From a checkpoint of a small mixture-of-experts model trained on Wikipedia: 128 experts in each of 8 layers, 464M tokens.
Below are experts of layer 6 (counted from 0) of a mixture-of-experts language model. Rows are named router (the router's row for the expert) and show model dimensions 0-159. Each number is 128 + 24 x the weight over its row's rms, rounded and kept within 0 to 255. Numbers have three digits each.
After each expert's rows: "comes after" lists some tokens at least twice as common just before its tokens as in all text. This comes from a sample of Wikipedia text that the model never trained on. Tokens count by the router's weight.

# expert 85
router:118118131130130161118114124105134122125149171126125114148115157147117100168127123150103073104176113124116059116143130084109141161116137174105167092112158120150101124154072155098115097133137148107121126122094173124133160146136125138124145150143164120144131136140104126131147155147103143113141103110130126113116062155089106154131125112140155112110117085146098173125110139153158148133167109142118113138145153149148129098081134091156145103155108096076131104101137098123090141156172127
comes after: "to ", "I ", "and ", "in", "not ", "ex"

# expert 32
router:103111132111130117122126141146127174147131143116130144137088138113122114158069120136155162112091131141125112146167145105057116139120081104113151094145183130092148113131163167088110138137105164146155120158165123179101122140124154136140124155132187123141169120159087163132118131102127136083132110123131128143150119097125127107126149161148134121127144139136140111129124120161130077129161119133069124088135130142119138142166098120128164142144102103083129126125149192126099141167121148
comes after: "\n", "for ", "'", "as ", "Occupation", "School "

# expert 34
router:104134101119140081140121152091112123086136099156171164080146093132112155118153112137080129092127143144109162186153102147094134125150139145098116115138128124076155086137149130147099106089127113091134150140173140102135144142156125127136116079129109133141113143132147111127106138138111130115129165139161127118141104151166156108093161121162132125120140106144135162105104141119153143155157120104117127138095072084121091116104148158120160151163142168171152122106128110140136152093080128
comes after: "the ", "in ", "of ", "on ", "to ", "from "

# expert 112
router:102155120137093161127150107121096131152109138110158144102098150144132181121137118149148085106081110126119089117110125079133134124131117128126160100145143145116092119165122067123091103133146139114138121171117182117090157148118175106148121167170162101158150142144140117105118113154129110127094137105180128101104128098104135163083105147144133113128145148138108133135121106165151140172140151137120140159076146133088170105129113078133140082096134143102129120127135152108130094132125124
comes after: "| ", "% ", "Votes ", "N", "; ", "Candidate "

# expert 48
router:127104130109106110126160113140109143122121138088145117114158110103127102141110108119119155090129123120161116162147118102116124177122124129146129101108169121081169073155149115106093131120082134160154114171155120086147125132119167145119112126100108093122100130142122133136172115138130110128143094104116111131147164087136117136059140126170126103155143141136094148144152123078173126144154124131089069134115091153133168154112121136118161107194153154136155119140106163136135092129115122
comes after: "'", "of ", "is ", "-", "in ", "for "

# expert 27
router:098142136161100108105151165140075088103161138139122188127131156146163134110100124149141120110148145139120104136166115114089135156164135155102166137121123163075124116122164126145103123097177095124117121148164183134105140109106128132155143127137107161111133124117157122139112127158153131151133082120137080119159118108131151117088162141130138134128152094093096107106147123134121114192135092116114179130094116113120142131131155112134167103133188127158127119163179134125142143143138111
comes after: "is ", ") ", "It ", "it ", "which ", "was "

# expert 23
router:112185163083089118123161115143118106164122123106153141102134107127122177154090137138125106155115145128151116159130112116139136126102146130132141141078133155082124131138159122114134136086150105126137090135097138153095120121120131116127120161163133129135106157139086132166175124132109121125101107102108149086116125091134106128137109133118111099152152110122128081142137124209161136127107123196117150138159147168086119162124162162148115144124073088097149123158114142130103121158118143
comes after: "\n", "- ", "/ ", "W", "°", "UTC"

# expert 123
router:097110129160109152154124132097097121137133162131139159113105159145084123086154101152116089122148123133098076106177108096117133136108109135148135125093149096171111123124095157102111120110168151082124117141108148132136171141146114116137106117144153092112112111151096103113120155108157139083106119099107133112118078156122137109134121132078135141157123092125149159147131119140138147115189063166107141151144133112133141103090152110170157114140127121126167157113148106125100123148178132
comes after: "to ", "and ", "he ", "who ", "that ", "which "

# expert 110
router:111139100144144131113079157132100104138121141082165148126061112120139140140132135125125091140116140154114116110141126106114110158103144095134108104085152120088148122122179112099146155135150148086125137121166162135123133135155126150140155101154118133117107173145095110123128119125137160105110126114134095137144143129113143170130119118157145149102127097177088167181168114154093175131139180128131163157096124096106083123112146123131139113107111156122154082121144128147089133081178124
comes after: ".", ",", "==", "households", "about ", "sq"

# expert 94
router:109124138117095120069148138119148121120104188132150138127122131148112168123129131132104132120110128132128093150183084124148164134116100099142132103104166148105144125132142101119123135122153088167141159131109130155135107096119135111117105127177178153169178123133118172123153146107081092087149111083114133134130104076119125126113118131159148128135135131096116090142121127120149133161113128131159178102152153131077117120125136102155103119145119126136145122182153115129108123155056165
comes after: "- ", "\n", "Coordinates", "Scientific ", "\n\n", "Kingdom"

# expert 24
router:130137126130083095135121159127083132126160138145117117097143121100079164200108130111126147110141142123100132143143123145072097126126133108110152120120161088072148145131144176123166140107116157121119105113101129182074134085148132126147123165143123146149146120156112143151172115124112120096069119116153120162119126072124103094151119130142163098120119086117137100109137110185122111154128160102118136136150156127110147127142178126134120141117153112149136129124132153153098164134121153
comes after: "\n", "\n  ", "\n\n", "=", "Type", "\n    "

# expert 20
router:138151132129136139107149097134115089099107117124134098129079119101093146132089131140124158115133096110118132106106164118105079183124101099159159082095135104122150139146154149129133112106096173113110163188137108133122102121164078170117139132129112112159163136103085129123125130159096123093158094102140116103126142110115116178131117155162122119122112104120137144103155147155153126163151179115094166138143109120112141141141117169120152162144134161108159122171128158157118154104136145
comes after: "\n\n", "History", "career", "life", "Career", "History "

# expert 29
router:092120092111103113143149134137131172098091115108126142084154104113087150121170108121149111092141152151110131133136117094129117154132105137110153130137147123076154072154130170106083090104123109120133118171179155132107124149140138105151081108099135124138137127165142122161118141131136104127075125125134104125140104139148126088119160131135120142108165119136091161140142122130143120141171125120105118168103101128096164113121150113153139172181130113130166134089195094142119122121090115
comes after: "the ", "a ", "is ", "'", "of ", "as "

# expert 89
router:097096160130139118107123181103148067134139121099120103132134109121107104098114137083153153102140129102133142149101119122117155159159117116117122125064154154105116124134158088107108116082140128128116171180104142088140092105141111181101121153117144107128146125114110128145141114097067147115084129136108126125121171118120148164152101122139140138126141120130149143131132119156127112148175158146129110170090130160107148122169135135129178098114104161149167115154127098150144165095118151
comes after: ".", "==", "|", ")", ").", ".\""

# expert 88
router:097120150133151110111107115103120150070128139131112106120119140136162134102170123113127108107101146138111131128095106120140148171133163139142115099091130107152135119149085133127084142118146100099123121118172127152150164172137093178127142120092160171147137116132119091135164164130130144128145074101112118112108103131099124162124113160148118113146129154173078131116143092155129087147115112147161156135115171126141138144085148090174154115158091168126124096119164133131130134082128085
comes after: "the ", "-", "of ", "i ", "- ", ": "

# expert 43
router:142098119109148115154136110128131120100145131147137143100135140082110143107171113152125135101137121171130122128164118126113138096105070156170107098129112144095150104101164117148137120127147128094170126119173137132132104139167111152110107124154138116152103121125141151131157108145158098114118108125131132142166137138150131162090101109160108127164128143091136149172137124128119169151171127168103129088067083094118089127103137180166133056166128149126137142152148126177136107129128129
comes after: "in ", "the ", ". ", "during ", "end ", "on "

# expert 7
router:088121135135122122102140126115090174165090122139147138124122141160137113131115126162104132104135155154090118133146131120125123152082081149105182097075142107156139087174142131097140126110170114089164116175144149108118152165152095171079123146155105139132159157170112117117141140121125099124080153106132098114156092096143113077130132153106118098141097147134098146145112134110145097126116149115098088153135135124129148113136133122163135122157137117080143105100153107115124159129160145
comes after: "the ", "a ", "and ", "s ", "an ", "his "